config.toml
n_layer = 8
d_model = 192
d_expert = 128
d_shared_expert = 0
activation = "swiglu"
balance_bias = true
init_std_qkv = 0.0567
init_std_up = 0.0567
beta1 = 0.95
grad_clip = 1.0
decay_shape = "linear"
final_lr_fraction = 0.0
batch_tokens = 131072
train_tokens = 639500000
Below are experts of layer 3 (counted from 0) of a mixture-of-experts language model. Rows are named gate (a neuron's input weights, with its number), up (a neuron's input weights, with its number) and show model dimensions 0-191. Each number is 500 + 50 x the weight over its row's rms, rounded and kept within 0 to 999. Numbers have three digits each.
Before each expert's rows: a language model's description of what the expert responds to. This comes from a sample of Wikipedia text that the model never trained on.

# expert 39
It responds to: Spanish and Romance names. Pieces of Spanish, Portuguese, Catalan and Italian names and words, like José, Carlos, Pérez, Catalunya, Juan, plus other foreign-name fragments.
gate0:538340489474539477503565594540547455542441562400513470446538436474543505491531473436570505527432561557503476498528515537603614536527523509496537484513451433497470516494553421578484480570530495576486476466464537449571451498480539592527540550520523444500411450560469524578426456475433517483534481398561514528419447512491496475471513472525463508593501446446437455539610477427525473582440422431447429489507510538563496516527521435501450480423452443562524558490447568549515506481519559560427501421538567471361513535549552498544508521487472430504477483580472527479551448470402417422
up0:475575565559471501638467423461563545556519438635508481492529600486412509518488558591445478459442522462488406465515431500530613524498473478580500538537472437450471498434485575582566495532414427467452468534439496525455504457510485473423503426556429490547441493432464550491583543515511498471448546418469523497623543414556450459498517569457495570534534528512561574506433510475491510516460493474512544560505511512519602429561501574484457552537612482475565524550471507587557418530485452454469545588444533523511482524525456390483456562529509466553531509518465473508439516484605551499
gate1:459467473552489398464467506511542540641435530464492437588460583464517572599535522540556449614422511462485451480528520550460459550412516538503453508451451482516522598506406548529547514526506480552485445496476569553450394594471506526541518522517499527475601513430533412449439530425430578502533488528510523467465511533570413490457513425509472501462503525512500486469475543472603509524453509509443463476534565461519460554530551403543363490581526536510546485505486524522493572516524481592478538439458586473421462434519454515459548531550635484454502580511436591495518471468550498608
up1:477436494549553499449541482479579499520490507526490453464448591473463466464529468558530512594375442521432543439367492585547491534459547496519494541480474471527506563509457607577469546524459655509442499453496580546440471444496463473568528443435524572453493462474578418499426543535484599498512512607502455537458512505441474529518532498504397412484455588465466492526406486449453437604489492515475506436504624524520409514484494433428509558516498555587544476566550451505522505456556416518588546515483470552511504448489552529451407503501514494559513582515601469449471466520490470555
gate2:542543563495475508591492506581492570527499404501545536470498521452510442484521561488535443548490576488452552545539601553408470394501436483525544420597498585499557472445467497492402606510394507534472523497408604568523551446507491458474575460569460483504530492567468555564475471545543526542608471540466483481524537542438494477543513465535574441494522510586515494486530530511505494623516524466504459482392480439493462508510461521460530482587477657465383481451517403462457535467495506582508561477480467415434549432417461475510519445474501529422520495487483452545501479383484460561
up2:529489440540548481410463534450512394449513553496502430500449470526581519314485469503532538487455600509514489453375467401502432612535520512469524553436503499487452528496463488456526460444535426478589491481389535553505401524516520543454432528521490464462391492562402517460452505463435567445352549493457483590503514545595504482415557521425422516450502447431463509508520546551461457484508574508565496457556521549482531494441465495535475477532512417548541562516503485525570520500455469467536424444505562557512452509631475553523492481450459493482454476522422495470493419480503450514
gate3:552610569435523479513462485499608492578522506512490502518583480475483586450462527440493463453510524555366462541491472477493464510589490470512559466438533524535550404556478452563492427418587478448497525491437616529454558413506486418466444549407495500473465495504533499530497449571443503543547567493452537547482502473450451497425472604531478514635557515484543543496493576402599533518497511529458525511405454560533448487491619425491484492409402497479505550532516469558496498519518514486428460457478420436498542515435544508553469412501566464504495414557429487540492512622520498424
up3:477498500466471413557509532456485559463564489554579435454460428669449662457558502477477566511497450486485497507488480501520410557513486436576523470467504423537503514472525515513486531495508491534487533344556555499465513432453399525458474509509556449405521365585472471522530548597457557503502432502449435472523593538553519534479468503567553530575478520487430547593556553464476506482473578504552470447532582517432483547532522545466479553474568646546442498542519524508404477446440484517490448524500452453423448545567547581539482502519461472533495461499484457511488440434460511437
gate4:505445509393540520546464458632470557545582545562539625483526434558473486547457591432567570464467567607529501602509508426462494487426513526549607614507439470494548436506540482515470586489485554402486497534482530484570528429523420472606515568478537562521444594549407509521547570574460494554514583604465558471500537456541464493524504519521418507549459501532496476506527517511410439514492475517447539512494495563566410462552468508470469525541529504484435476609524514517547563515540507456528523489508434510474452562471458561515453401505542453539433587513534534486460554556469560479
up4:516561443475513457509434539535488557472477537492482585518516469555424445526452515407587450462532515504461482486468444384461546462533457447532501533525523523516471485502499376513430568521525485450503460464435492540574458421526443517586491498426517386494449528512456601558498416525412438477519498549359539457524532443468523592438435549531448485473466519455444462438532571515421506438572474552445564541479474480534497449551478500502503533552483490517435546576534505530568537537500491542482533454380427487450358549505486612526495551569510396553489513503513601478517458399445585532

# expert 17
It responds to: Proper-name head nouns. Capitalised nouns that complete multiword names, such as Road, Street, World War, Air Force, Vice President or Best Actor.
gate0:467491496549538440515476499584445474550456458432501638567513454549512438476556496500522584525483459477532509501462501482531526491431514463362621442465426510459548528535445555507583496592493459427486474455480510397488489448528514394531511469398484472565556524509497451517506485441417567464486451544590578398482514476425515437513521506477564456463552544459619466440521553553451439500567427468442499483546492498598451459488470487583498542424455435491468504467443564563511526633503537584466446502471551449459548446475427571545528459531454497457524539519540464493603461520424456541
up0:574487429565541467604536496469555461513485541494526455523539444492476497493535604399544472607478440593541495439472472544545552488477535496517510482457480473543435459537530588555500500418591542459446521476506427350365546589500521475510491484484414515487510533569493557453427530487445553542493440477491523475447529577386536506574559584513552478456573501432492531477567476480563482495535495525428494554504435545502498419501453401573455466480424574537479385434576608531535506563525519487565487383459545510486533532568513486477514436475438514486563539533538499517444541583466513502
gate1:531473480537451534612562538513615438574480581512488453455477585523465592401563611474481555510488493402440443591549576434574562521489551510547450555553482500578418493534548512468535497376502473517458550514431516621478481534485609469481452442460493484525462537437501436541467575442423520466417426542484526526417480548549516456582472495486419497424516504451524514511480527525484547496610439504482477458509457480576480513494540495600539482449421479488539465517456564524521388484556539563554482460508481527518465543418522486463457499557618507511510486457458595415542503512509514500
up1:448486552506655498532465560537451539513467492486473515509460478389569518499576422509577549455445523507498429518454484582441482559508422471477478407524450583438520532462522414602444500496606512470552451505444567496458493550529510509499470621591510438518512434530497592560449491523557531494580510629579518504537553515423480544523493586557609476446512509481458539468466495478496549544495659517572561558496493613542529525486415478450470513543588510488549595495534530483430503458560482499421480496518501485562551476499562571500513471449532535470441539507445578439519530495449514496
gate2:558438368447458474594493524524449565502486460458504548497454519506540551451465421471524482473434518595523572487581581475612458421552462550444515474508620478524506458473375508532402519428482447442495414515430448510507507523491548529445488522490502459542452568580491507569429570540550453518550478575542552630487505535528495539486380504485448493537402574455516486577452414509488394534503481508581516535490478472518560495554520455522509521456496517350508499520511451441433486548448462506490461499458430442523484427500456481455541481531405464501446442568549431518520413540538497483
up2:455492555533458570492527454517531481466486444479561475439518571552492492497488552525469535489473491419582463410471484576438509478492548530495659517561459611452495468557496504525545510457450496580554552541491464544536469472659389531467604520533483580409533526467547500492485451440501475520537408469530475573468555526552544527505600482548520507412516488490459468497627522501592473521550492467465461560509439567473465561518473434560473547572548554521482506451358542462454598539503437422495568472479522494468563542536431528478546459539570464590478489507611528446461458570502509544
gate3:493524455502536539462483521484465499463423516517524529515521524485533502510462597506487527536634443460535489544442504562439534538468474440481556420478488511465422518550540508562499396408487483543628615560486510512424484532494505486589577483457448481518590417524470464538445444556451461458461506467533548401465405505474452505469581603525542474432499464478494638511545545495469631482491416466528485544501501508622519397543548522494443538493504619507520505475566481589487472466558534502422524612579552495483441493575499494503534424501391515552517471485483474477442445565497422513
up3:464465465551391429528459489494479499532506496545570441428486484489490514450446500512592536533505515511559550466538443484566505502462521593585534477528493515462448533515499433517517572466534517488444467532573540567547588489587523389467503569619472459525506525515460520489562507461503532501497448562539495515502558528445538564418449511470558587547466425505561505477446493532506356535504467519445488582601553509496509518535427472473603381487395531466340455536476513432433566466492458531485480497522564532532620470409418490497533536493597461472553463518568507478507480574410403504
gate4:485487469547478448475493460502522472488469478594444476499460567569553576498493502531490572438450505563499574517528575507513512482474644548481496475510522520479519475399517500460482580484510439617446493438561520511527532408528625533545453539496498471448456567524519553479445573552483479586540496524454515525419504413443492487482481490584511475474441415542521439533540570527412423463400519509608500481463544503418550574410443390495514580386420450589474533529488503548495414547474476405460532507590535547585437499530382542494456497528455533513504482511493466430515440532587476506
up4:503508573579510564535435521501440536472495565563589515510557474503427477492557490468487480498507584436473420508432442471457475509491453534575445498499442574533529549485419484514504447530524576477550423516495468487457536624547432452448542502507478499524530445492496456555586473490595534378492540496533422407606460504566508535449551507448474560479461487464505559521421463380593571511489597539427556495592532448517471502628560604530458513517554500516471466566514473464489577484473514560569446513442472436419494547513601510538557504506562471464479552541588575561566509449464474437

# expert 35
It responds to: Name and place suffixes. Word-final pieces of foreign names and places, such as ić, chen, rich or land, plus up and geographic words like River, Valley, Creek.
gate0:552549422480520484523494484551638450537410444549499503541421494484452505507388501483521475506545547396441406508457509573506477495488519477475586449440501453605487494480511553595555476541490447472398525551499465563480527469524442467476522577462497409498529518540515465491485513508466566483494429498502516492480519517567476541491439595452421495612453494587452520466527565542486480488476407489472484414603466507397559469472492441529613502414431465530416502499532466539527554482476481476550490567459491455475402508447514558527495390596534482552442471563457558526588524362507457417
up0:536530463556425437620569564530570560443460508454502531542537529523512490576568405512518513479427529350539517568413474516489490558463490472531427497555536628463476533555481473442487525518457477555549532520504492490536467546478551490489413546494555474500475507522500577437528550443522419435497486447480538461491558520490495428630432510537460461480484543433498588610482461394464536478552595542475567501492446428478496566472466531456396461458550538431536513481409414424486527510506539547484479595493545577521469559496553511507518616452602450494487520522441479491536524568404554502
gate1:495456567541513590471407430526457495532458450381412530522478380465458564514509563470482547500501567576463447551496536575450449455491496519489598528495580458509498453523573371477558485467524516501413483520555519453522526385539482505498535545511480496477436463596505430542565509624543558487536528599457485581561469525479507547416545452515441431453518560468506511567417564523468538381532412531524488491559652439455504380483516565487457481531472496480619531518492497526543578533456523563522541524512542517468486490510411487527561557462462486554558470507508511515559473550502501530
up1:473574549508552498455483507417495515452479553560532541554467426530451568545600403570541540414512539486561485531573528474508574469544497586501494492544540503533589430478402526598561512517499440510543509541498499505457611473455500421537526464471518451572468489485441473519604527486528428582436621422495588519427466510589453490384498446474511481478510434428485538441480489497504577484414478498455546460502568509513546409514534445479548515519559554439523525518513496539513481608439477474559476462540498368563531504496447580454534586557467580483435516487470526350484454486473503517
gate2:560470488481547525530449496536590568556487483521471508564400532482492534519521528448601533530600526560464510528446490537498490611484480572522473499491481570516484481502617446489477534500473516447363511516549486541497528452518535589521514445473545439494535491549490537564482528553440468510527476631505532509553400578507538420550538516605424529410442518496506394552542489526443567527511487462609568472513565594483487486446547491447528559473452513485558492481601514502460591523466381587582515487462558560509474459470583453449470446544469572468511495603553535538551399481487556422
up2:384548520534506556396468441490517479415541538510502463424625519521489517541470486541488403535469444481541491477473482493506562389506467480426484488487552431486506476408489589527476414469486463455580506423473457493481488553468575456523448550489496551574449435478498466505515491419494564461507493458511507473465623449523492531482466487465534437505547459499475627449536544395555528473442496521372442555434432533428551511527457464562513474490520548518412503525507474503532476477601586430442519429486446421461495503521526439476485543384457483502457467424455456501431463632556478625
gate3:496517437496432549444509546619473572551409497488473516485494478538402488467491529412461525495512465521573431453452522490520451531426509460500659433524447463470524482607527528475471453521523449520505512569518435524439470505506481423564613519527513577528447502446473528611499538509493564481563466528495434505499482452456407593490498549496391428483464487496524465487486469569487479392450442557474461483460457516481535531568474485380540396523427561576512499567531554556459581491443502473388437622503554488442490503458502507497506572608505527494513585509486417597516479527447476452
up3:476568476552516416569488553479533464497594522537557437497491551499535514473547552550545507445472502478551480537474546463530496385557547443569457626551530525483491495594392582499484628530488534487516492491530528442518445556562466569525489477483486566503621533441561503562531453447447484450462488533530464458511554470498524476544627564521448500518608495471494438438504438517540496587475540490499530585460464511548572404440436533500450575407511412409491470507407459478533399529455516491504542464518445483462466511515531557415394477452459473502502413452455483520519583460481590601
gate4:474535572498484498475451499539583510449552524470505440445565480508422520478403397454432611456490535426506449466508452527505444547479477577521525520596468446419451465368468563379498512431542456415524583518538470567471514448477440386639458508505485481483438550442505436571492501579397424574486542470488494498475420540516469476511443508465524502441567528526502505576516518557562481576543451434502489535535551416550486499411511480516511541511549516505566541515517502498530639466493563537481528591497535450516436540423484536503406536518520524479499548439432563561462498442568483547
up4:488548562566486432494418414506551402441508500597442499512459458488482590487499594595526495528533605430547442518485468514556563585502536504505441578579414516453415491520412440538508506529551476475612397499438481533580545447540514469486535484417516557459472433393544486471482499571498472516492496459485487494508456549465534508429475454479537521489464423477571508550527565483534522486420508492592450554535410491478470561469575534513391558479485594474432465459551519485611501474532435526482477396516551523420433504517517590567557499578476545439521518465449535454483555467438472576

# expert 27
It responds to: Mid-word fragments. Middle pieces of words split into subwords, often after prefixes like un, re, Pr: remin-is-ced, un-iqu-ely, Sup-ply, Cen-oz-oic.
gate1:627488567537457556499517506567455574477513464510483508368462522517444567521503499540453593561512531459508574489475587605344524485447409490450594557469447506500556479503605445479512438453471471515496459484476406547460427389523424491408528507508541567459509427528432533513475493409597524497551483490424564534569557528453421448529544470484506493430513466573515493481529565535483465479476595481478491439492423480457523459462526426519416611496513548501485458397423466559431480472488536532585511466502435465507431470467489510412525559493449522522471453518497468483453435438451485522
up1:554565537468518579554477570520547547484562476493498471437552545530565480510415549493446543509447499495453486450502522510476522472530522538499515469441483415559616599524511467540506522537416407481535527498488486612589472523491390427395445467498549535469514375462550503418512517488527373533432484500550557441553410499423477533506505431507446534452381578478476467430465506487492492402594583563582514560487501510483493413452469514499497501537440491474489544484563501500465486393540564545529542469537512492460533523426583465541452459498449547450418588490506476363550429496535502550
gate2:464486436485591611515512442535586591507500512528473603481632448484465403456462489456555437550544605495547507521478429548485450542542498445558493538421387460437536531523471536540563508492473498535471513492484477489454524512511538484485575396418560495460454492504464448533567401474508524462557540519385487489494646542506451560451487494531505426473532512557536528427540480482408491520479517509519512483500422452531478602423525525479432520549508498520501497475504492476539524598523452564475571515555642489567443466489468415515530435526595436504490514589563551521524434500388548470
up2:445398507439674487534474556467504551426429611544461630501542482475535469559515476492483627506554482498530593495512510463510446482500581574474492423469461505503407511502489460467508456551500491515561496492609471596486487449476498481545517459396469464531496518514479572503477518497533609503476514495507479450553645500465454464569423421497455507563528587546491454499560504436541524401442530522466478357530571435523460542618532502466506521472508467444468456480478550464534490491551453495484477486451540417579394477518538504491477465512524570456446531496549484455596522509450499426
gate3:593427549484506528555564479472528428566473526488447456557443431511520518542548464469532455540464529562536423529421403462589408547486493545550463475533543421487521439436629534453467488569521494492461471518594505526490572538496562465506565485547511477552502597515481549570470520465481477486522533495394428428403546481555510525480484522445389562499499521575573529441492420422423522448509499515563538368515526464514498546435518446482529535514465495460549527537408539474523606476474488471538501588497466567538453407563541415575447560521470507468466504470578507500587553419576578469
up3:500527586458550505459558566514436396449518537535451403506376471535549409590467502443540409454369619481487521457515469482495497466426560540461529486582486447512496494545493477427544500540542497597493410538497542574499463421449507512507553545469488446564525567474544563490505504510516548470474473522475568545474533524460531481458498521430472666509455488483592444495530551449417486454558454528531574432394554521602529472546506547505560508513467473518560467480558438461427570430457494534558491576550539567508457501529452520496460487582521565575502440479441409469516541568549547517
gate4:398536534552432594515449433460513546525451545453477528489479501548510479448476545473511435435409467538488459517476474446381541544596520576469535453454507532467415522475502506567453518562464503511470523538525491503468583527526452530503542465418512418461427480543415527432641498478513453625415491456538540579459622476489485449527488494546513500509554500540552564409523508553367520426439513543533554466496480528504470507485455511500585556460410568596493546464456411445477499597409410551509519516446468598504487549508457501487500468535485545578559516452461465487571474481412434462
up4:548461470472484498497432539483417472513423564473616529549496440543466545515450571528505504543562544500477524515618462438550455441466533493507542417492415488548442480461598571444485490576469598529524484457483491444451485542570471409526467502512495486519556409547554507596489385510392528511542480610572551554521517499413555463494475554471551500523427616434472579535513489500541513559608518563408443446444500537562478463463524522500550544499482470508622476498417653455556498525468478517584495489482509571498535439490494478439524538559468474561446438533463501500438452503532554458
gate5:510476522551478597456583529508472463579539501549578493534525528575531523542467564375473508458497478479507409372414607476418425500543513524548561478593574496484479542507507509450541502371510451424414535623508486478511537522411508441524480533532509467420469518502494485433529458540521525502481541482568491446387539486469465507622455479502548544565528482503569443426445488462486474594505513454552497551553473508468509514452490561482514529443551545456479378476558519603472525475490424524550503560437437509540471611482475513516499489550510466457502490592556510401548517548609440455
up5:493581541459563412419504484520536477491558452484447459470473501518498544484450406451550455496501492477413488515498430512481484655467501375559527518493533519465462461467507555481544518574539434546581498400518573557535553411530495553433472488462535483384496490412517572537450495443467588509581398538467497524629443492559547443552611486487425465427526459547529473535433519444389526468457428521454526476490538501517489468598462461504521488574436570575535483503496527396533528456500463471498431406478541452537534492448540432457503484531583542497506511409405514567499507461496501539

# expert 4
It responds to: Common adjectives after articles. Frequent adjectives and adjective endings after a, the or an, such as new, same, public, local, international, -ical.
gate1:573525450459476464594411502476436487466530550465551463523524497506410518488540502519506460544560525447493539451476569471443488540485561433461526422535495437463453519462477602488527475539560527582473437489508609592467546536512525476501436544521523560572508536452581431518617495436542431521503433542497461425483501668553599508510554528546496564466564547432431420484540515506404405431564555459464532504513527534531461423458496429498556473485544506440460468493448425492481478578494538556489557537561573532485449408525405610437498465446424452524503573455517426521479473449471553509
up1:469533478525493482533474509508579420525423451497423520448417487470466516552460560509511504511528559508465382466603478512508465489570533546506557520518467558546540606481520381519474662441577554502558554505591501430526570531496372452529576510505488530559520423532445553489468506571511434439478504518531539467605481478483477523521602553428500512490518522447466519506539504478488531597455486490583553491402552590397549533553561501511638489517517438496478492537531493529527462492478518553495390451501466400489511488428529421451524544551491464436467488524471538479478555415560471393
gate2:451457486461481479494547497441522578517498511540526485554556395471605603505537469494625549515551570565576518480450459453559534489577452454582537527417469516460382518457380593411455513505429448486412473456479533484431550456623524481460473524473522520474476593464524467520532534410456522482586493464477396498508556491461449489529567525465512422414523542475534458505575537536537546483526517500531510462484410570405531474511503537510548430430540530511470393505564539569536486426581474615485489463506495476504425444427439465517488496489436507433556490464501558408432509512491541476
up2:561529547511481587588472533470511475481545473492568534509433425510492387630478517544474508475497483513517544493476484487498582477511535448466432468608431479523524546471490499420482394496562517514504432464460531528510467520498536485529527514528453554591503475581447493519491534568516495418422427422431569510532484401477529551529391511474492578553427484516548515524415455458391444564484532493550475459567558478516466545511491493413426527466578470519603504516506522441463502502450474422495542493569407625440557494507538533470440567538466610631462515573539458482587492457447447587
gate3:508516532587392520503473528513439484474527508493432495530420473496565510440388446339376559468454509512496484435401464532534443548530450489499496474485491523464470506515475453474411519493483461489482468513499457591483563543527539470567520433481531443495403492401525481513550534459562445561430516560469568530471488461506436490491489521397466445510532499548558491461497557539512538583483515560579486482563475492510509550497488445504452512462486582463306504526481509531625498481493487512585507465518580463555395557540518488420595523533490403484444442410426591520483512568559495552
up3:419563566503492498437497504518502497506483533448469526485459498498488545444471516474528457580451446564535363457470493509594526571482516534346523494454402583443403467521498426545450432452530528626509458391462462525466523403465511402559539580477498433492528486588454516446491577573517467484544551523496422513584504431427523546402481426504512497546525512495480454492520488552455454352487434449477516537517455425481499526519464438535435508562432437488464431533474505574450538480504448438483492488367436482472473537538523556437520473547534471498568546516528533476522430464419545546
gate4:618564537530536415554556461525548472457524508477550442549455533558515433450479434525419518470487579597494503533425503546479552376501528519514511596419580579507522561517421488477432509567491442499433496514420494412556527566495462478473528535518511508453560515449447520508511488522511579502548460489547493539477489557477484510488508627531537479467519563588516471557522567505486426556470480421489594350538500538556528523543486479482403443446386501481435450542549446577567501576513532582563401497540533447466448514472556561533478493470532517491423476460454543471500466568558509631
up4:442475462501463502511491567392550477549528526483441456552529370431505477494540519590584470413554461473540484512534423489548469568476507342488568517471484526510482533464421468523404456536502537460467418446504534524408450457432544492456605528465470438483610472537560489579524542537440414475492571500458462504429594493446612571508402443449489476460524492430549509475453462458546492489501539498487558484423502565493513523459459546461592484552550496467517529478455489435403574505486564479502474580529489575468480510589494497522481451525492378576613570509447526498492498449536479437
gate5:506475507556532492457514588563505488526357505567495501450507580484559441449535550518447571548410519524522396469541521541587419589403492561495425546431461555526540540540506448606557507573490514549523436554485618532499477491343442468548548452486516540489491507475569512519544545485482509521457495579584472571506458592513469451472487575472421474467376500526506543610508583484438411541526538495476504545421540520524555463442575547536395528456477436511495421584466437515557503518470523450508478550466508532500477541542553484524522478499477534552514505510600522505438477548516588465
up5:486505474459492504514456396549554405418566505420428522491487503509542550545500524444489486550465518584512499452438524604475439451507592503476465487545486458533520505410572483558481508512522517563521510460551485458410546493573506571424495560483536526475556527552501493529387458481555452520544426466490500419544549515516484429541572374516526560447474482459564497443493446540526494404529429575452503401470535536532435558491546515582503466549496529556494562559607437532501426452451467643454485493531563447471528402418455570523515380499551377453478471431459505467536561544529487516

# expert 38
It responds to: Institution name heads. Final nouns of organization names and group nouns, such as University, Council, Foundation, Authority, Army, government, students, plus suffixes like -ers, -ics.
gate1:414513535560530461473497537476502575508566528534492458583557582523537579493543469584513454414506550471525480489447426603563482488476523571411451405551427529441515470604427410478472435470532550506541536490531551535554448463425522432449456494429587562464439581541397542477546483477569533534539560442462469497458510365444496532494409495463463492471462542431479531537475425443447489510481548515521510525486502459488523568509498434527514432534538519483498532584385500461456460549465506559469513530536498466528479493500572505540551558599453625443424498611504489502437503614426525526
up1:502521401557532554512506437474498443442432509487501602587442459489494496511582456501418553379484453499483429434539514485466553505508399472399470478561527425491527560577511419487473491554410533456441533529508545494531405506441545543454453377494496457558497559475464554414558533509484481503509526459561492501457451507497502410469554513524404489487502484574417467399493440476411554507454472521612555426511513442485546417432539536503506436494580485536525497453546513521478481586471575498542498454524521412549602486518525426559423531526392587493465467498464389455471564541472483486
gate2:509470518559438536463620596450476547508588510569529517497444382527511546484453548519517525562498562523531483489554478433492477523551465487529555549490441498541498450434494413500474448601566501609501425552458517534445543490516447502479597408531518532458519442386593508474427543496430565619497394424539501535455450557518513542575617494586507477548426474483563502540505537539427477480517541501421480405458557481431499449489396493491542482532517490529429470469412469522513504540503497512520526476488486508497455608497497590484452611589489492533487516556461625534514510483478586483
up2:514486490446493449540414528499519481610497412467505568406578505495399493505558407417510622548443445506469501571461584576535551512452448567417501512482507459498514536469542603468448532427427516437519647524479473495514470518476395525560479546479472477532484516524536480558549495537477521436514528604566509492507543524506522496471434486513594394455526492550428464595566547504536490502475458542671476591502491447529553532541568436466493522484460550541542502432530544409492460491510478426562499477471454408400506436503549481518508567503478523574481573478516420550500465499547471522
gate3:439530494511458539512475461526445407519506467510447439552506482556557504429466547544475446446542469491401495483618484510409489419519500506464544527526520531549548519433457556471447460459473533491465510521526510497486538461494610454468537574454403531577494533470515506500454546437451525548601381470482514540591558468454509447420461516474535504522461479507463538488504634463491391530454418593440376485461436570536543496498498488549483507469477491616541380518413427377507533508461462475554461438444445469565440462424442434471491526499502608501516611441494455464564475518470457490
up3:413424423531531560494462538439477482508474526471507504521486480467589502431499451485495502459524434440488443464592537520490612515462472578519468433542510554523627515548572541506488612425457457478492435461483518483525553545599469445494553523467570476524448544440536509496457595575486535571542513516428468570451538532411477392442547584433450481443460408536479488565493560501519500492432382556508536464452428511559563466468419522509489451609483488485523453507512371473574453395428478540535472467492447572548547474474461518523524487545559464429454461452495486500565429509454433585
gate4:487551518600492490502445419506469529492477485487558599434483499543526461431550502407481462501440485446519375501578567564515534457456457507463498432436483464614449487441457485554399493468534484583526454593504466412512530556523561475447521383517447542460460454520574531448495501495509533541444580551491478514546463561495516486465469508407484561479561529436395574435479441477520479511423437518486507521431459448532537474454443487547486466528503578412612473565441465543555492525527538498420454497586500531518478400452415497494493584477544499442529419468505519431527523484556377621
up4:538487525518547459389573505471469545513537513513523466504515478469537513487533488523516590503518401426488539439522585538458523471418496526472568564445487516535457519561442535588366503501538428569490458555514486465486461552441592545444459389483428563443546485487539471540501423523514504518477490516498413551523546445452526553474480593521433559505553522568524541454487447526500461472457479491575445599336513436463616532486420448484508408403449478463567508570515440531510533546536557583523437468521441530531486523472434554504541517477579479457586456504513473439607575456561424554
gate5:341535477527474569583476548469545416422542495510524483442513470471510399533492571484510461424410529538470468443451491533478502560522508458593481455432390442550451492454466542474570572542460561500467454532509549525664517440463454581544394491560545462447504455597472418488510446595486459409469502495489487486460421429446440488481529479515539547535497525540447505489494453515542545558427551543508580521503597475443431481530453384485420461469536441564450599569504511553576370473473502454476542494502487512492494505511493586516467475443502456529517479565480488504459560490524551527
up5:619345452465559454475506488505433552484459456562435568593523507624568450511464389575456542541585508519521471478590450497470520477572382427504451464476533476411535521487489569482530502554526485556462574512504514521485491575536590569502487507536505518492441431445521457548571540521459535541627503510618484622459547502447517529396429607457481468501511455499507540515573499511474496537498512519460595464413457400532584494494499545491489526547531482465527518492487517497506515465491542514517401469480398529471479471495530471498482486484497604506438467535567497491582412429537478535